config = dict(
    moe_layers=[1, 3, 5, 7, 9, 11, 13],
    router_score='softmax',
    router_bias=True,
    norm='layernorm',
    qk_norm=True,
    lr_head=0.01,
    batch_tokens=131072,
)
Below are experts of layer 9 (counted from 0) of a mixture-of-experts language model. Rows are named router (the router's row for the expert) and show model dimensions 240-287. Each number is 500 + 50 x the weight over its row's rms, rounded and kept within 0 to 999. Numbers have three digits each.
After each expert's rows: "gets" lists some tokens that make up at least twice as much of what it gets as of all text. This comes from a sample of Wikipedia text that the model never trained on. Tokens count by the router's weight.

# expert 24
router:506418572510500398441485481528507509512489496420563476472508489546483461465527581393508523514503501511431435568437474449425482506534435559537503
gets: " that", " which", " who", " but", " n", " where"

# expert 17
router:523571525432457522543562531478524494433539571524421551462557498516511500570456539512528460533540479454574534520543520517478486480442434483499512
gets: " |", " (", "1", "i", " K", " S"

# expert 35
router:577503602460568449523521530482569475516441459556491386552379549488513535519571493471533432434617492352524494537543510547467472481459464518485542
gets: " the", "est", "ial", "qu", "al", "ent"

# expert 36
router:489514533441511521571424570521416465603459455518449517561512453427548603487619485489515460464473491469551476545418456482454546490471464530582460
gets: ")", "4", "0", "3", "6", "8"

# expert 22
router:584584472545551506515542501487548505435438494536535490446461490481460450540528530530504551549561562514499552530630531603516518448464474542491390
gets: "p", "ed", "et", "ated", " left", " t"

# expert 7
router:507543494472486536568486439496443504488527640517541390433528543495453503522503454550483553417519541452514447488483561596536529557433439547468594
gets: ":", " of", " with", " from", "us", " as"

# expert 43
router:551503600600529592483519439469444397449527476549486483515493570452426442466471531475549546467493558513545486339625452520447535569468572500535526
gets: " for", " of", " as", " to", " with", " under"

# expert 47
router:440506588577446553444451529523534562526511420526539396397526567493495450453505533552524486531485554538519540498491476462528497560478531446505471
gets: " was", " is", " were", " had", " has", " are"

# expert 46
router:421609508454452340518422486426526523523469496478482525452550452533583450434442430451440460477501497500427551469532568516488461484465424509574523
gets: " ", " |", " (", "ov", ")", "an"

# expert 42
router:522551550495478474422500544426449521493508509447621480510526584573522597483449466523458410484511441490434475459523454489483437426443496445517614
gets: "\n", "==", "===", " =", " ==", " |"

# expert 13
router:471481436455419464445494466548557519591499457467471492534539439495571391501459373566527488593443406513475491498507497420491488527499505494501414
gets: "2", "1", "3", "0", "5", "4"

# expert 12
router:351546395445501402487559439556509501588578497389463472491578536417503454521524487491525498558465489524530480456557462517521518557443560560495562
gets: " |", "-", "|", "1", "3", "6"

# expert 9
router:496408521461512402548513433497522623482433565370489535502437519519545530483591531491407477572478493512385491500522493379476514474493486509488479
gets: " and", "n", " or", " &", "en", "f"

# expert 34
router:483488485501546507512416512447585535487507510401397461491542383476512515497472546562428497511466472541469435479467548468541469513540490515522421
gets: "'", " K", "j", "h", " (", " G"

# expert 3
router:493471513528477428522488489532530599508486534481547539511484447540570441506467470454406514445512535434404464463529504410493498460457476568497537
gets: ",", " and", " (", "),", "\",", ";"

# expert 32
router:559437526519477490450552548415457418479496536534569518590533530503450561582422463501466545494566475474495495444474530619603482549510535512475494
gets: " (", " w", "==", "(", "w", " sh"

# expert 2
router:431492453531430473492496492580508471569560542532564542568444403488431523437432422471523460545374470466494479435461560443543545495600554541478466
gets: "0", "9", "1", "2", "8", " "

# expert 44
router:381434473590489478440362500440490490356467491503454505472523448503512448551519464485504557539476411437467447599439497486521450505495424427488483
gets: "o", "a", "ra", "e", "le", "ia"

# expert 10
router:501442475580534505513502467478435534508450515465563576431502503470526472397506518501519584535528565575576591589501568577574539523455527615505440
gets: "s", "ers", "es", "os", "in", "as"

# expert 37
router:472572343511478551570462612442395501529483537564591524529551513500571538502524570462507502513394477616490513465529524425453485488477562462520431
gets: " in", "–", " (", " −", " +", "-"

# expert 25
router:445577495508505468485447417440496503434503494608525544501489504584532505412462491527570481466431491476468528538544587480540553490500434523335498
gets: "i", " on", "a", "h", "ar", "an"

# expert 5
router:621470471482443590513398474454462489502429514458509568542573435449510432436503523457473536504387545465496514436466555443441512594593493488489472
gets: "1", "ust", "9", " age", " number", "aged"

# expert 15
router:591536520545543569504542562581430475422628450452536498487532518447498420644560486496515456448513535575473459532458401453510474469485519515494500
gets: "-", "|", " ", " H", " •", " St"

# expert 40
router:438536469482520512490549446557569474568554488471562418485501532638442465528541528470473539467553460511561600537380501527529518510464443511592516
gets: ",", " by", " with", "s", " to", " States"

# expert 33
router:506453480454518517516545573547551476541493438440494503413496510481468527437506529532566487546533429466529536526556552501510494489451550484551465
gets: " he", " his", " He", " to", " she", " they"

# expert 1
router:333573456592508503456528543474542538612536483448495439504513484418516463535642457566477500418436471500592429503560504516437448520378494600465404
gets: " the", " The", "The", "s", "|", " World"

# expert 30
router:493390568526457551520516407587504511416485568451456534481462473505453531519575404515504452515450532586564447428455453541430492459605512484420431
gets: "2", "1", "3", "ort", "all", "m"

# expert 41
router:576390517553570539458554476489668464467531496544505522492486517438457487512447426423456509431465495674404498538456476507482501555593579532449466
gets: "\n", " P", " p", " U", " F", "-"

# expert 27
router:473484510484563526491462488595557573505463521442534430621481451571550529464517492501578521445452474529393416512420471442522460345535448467507424
gets: " ", "–", " B", " New", " T", " C"

# expert 29
router:498526427522451447525429457423578450558569534509511453500553490511579529498458474550493471534475552437519479394563447496551578557471490466553542
gets: ".", "\n", "O", "°", "R", "K"

# expert 31
router:544558570465492539549465533439418440522520523582448499553580579446506476530472475486526491599527529473556514494422509497559520523539528487501585
gets: ":", ")", " name", "age", "ation", " Genus"

# expert 21
router:466566520539467549458458394592496506513537479501562377408485534466456540468490566520522517598534530490534529475554524541522502569486499544464550
gets: " was", " is", " a", " as", " to", " were"

# expert 20
router:420477540550569461464540519481503419627385467527397400502492474438544515549542473569533458406524509650543494500487529463505479588472541516478552
gets: " of", "id", " for", " all", " United", " Air"

# expert 6
router:466536505407405484540527395564496540577556471488559513517522466488526548506481530496499474534454465405484544499496537477495542355445536364498521
gets: ",", " September", " October", " December", " that", " July"

# expert 16
router:488473543455394539513446503488451449467471478524510506573487456554454487442479519515522411540579560504526573448554557507463529521563484521451613
gets: "ip", "5", "6", "4", "8", "3"

# expert 14
router:517506455523399533519510513492516532509539531469515527506587446441512470466453487449501547445588505382510526450564506473488450569445523550534466
gets: ".", ",", ";", " ", " (", ")."

# expert 26
router:477523525399546528549443554549461504605419464504492585552496410501637587378470526477445470479449571568402426537533559423497522501486454511490472
gets: " |", " the", "0", "9", "8", "4"

# expert 45
router:537564475482598548501552474507596460538484536535461513486449601490464491522555525569470563428497466519473427441593478575504476492453547523504484
gets: " a", " con", " first", " the", " an", " new"

# expert 11
router:480478434502480489533483540523510427549519518451525522583523424531426422457500434551572481598573486372490511455489568506463569499534531416523429
gets: "0", "1", " |", "3", "2", "/"

# expert 8
router:554544542584516445486547580614535426391557519517578475498501476485434477564534477473511525515550564566417531448520464490449544379527415553450551
gets: " of", " in", " the", " d", " L", " D"

# expert 19
router:450629515529496493439518596468467456477473496464525527537503446461519498494506497510457506484420529587539512548503426561467472527587498514455459
gets: "\n", " c", " C", "^{", " U", " \""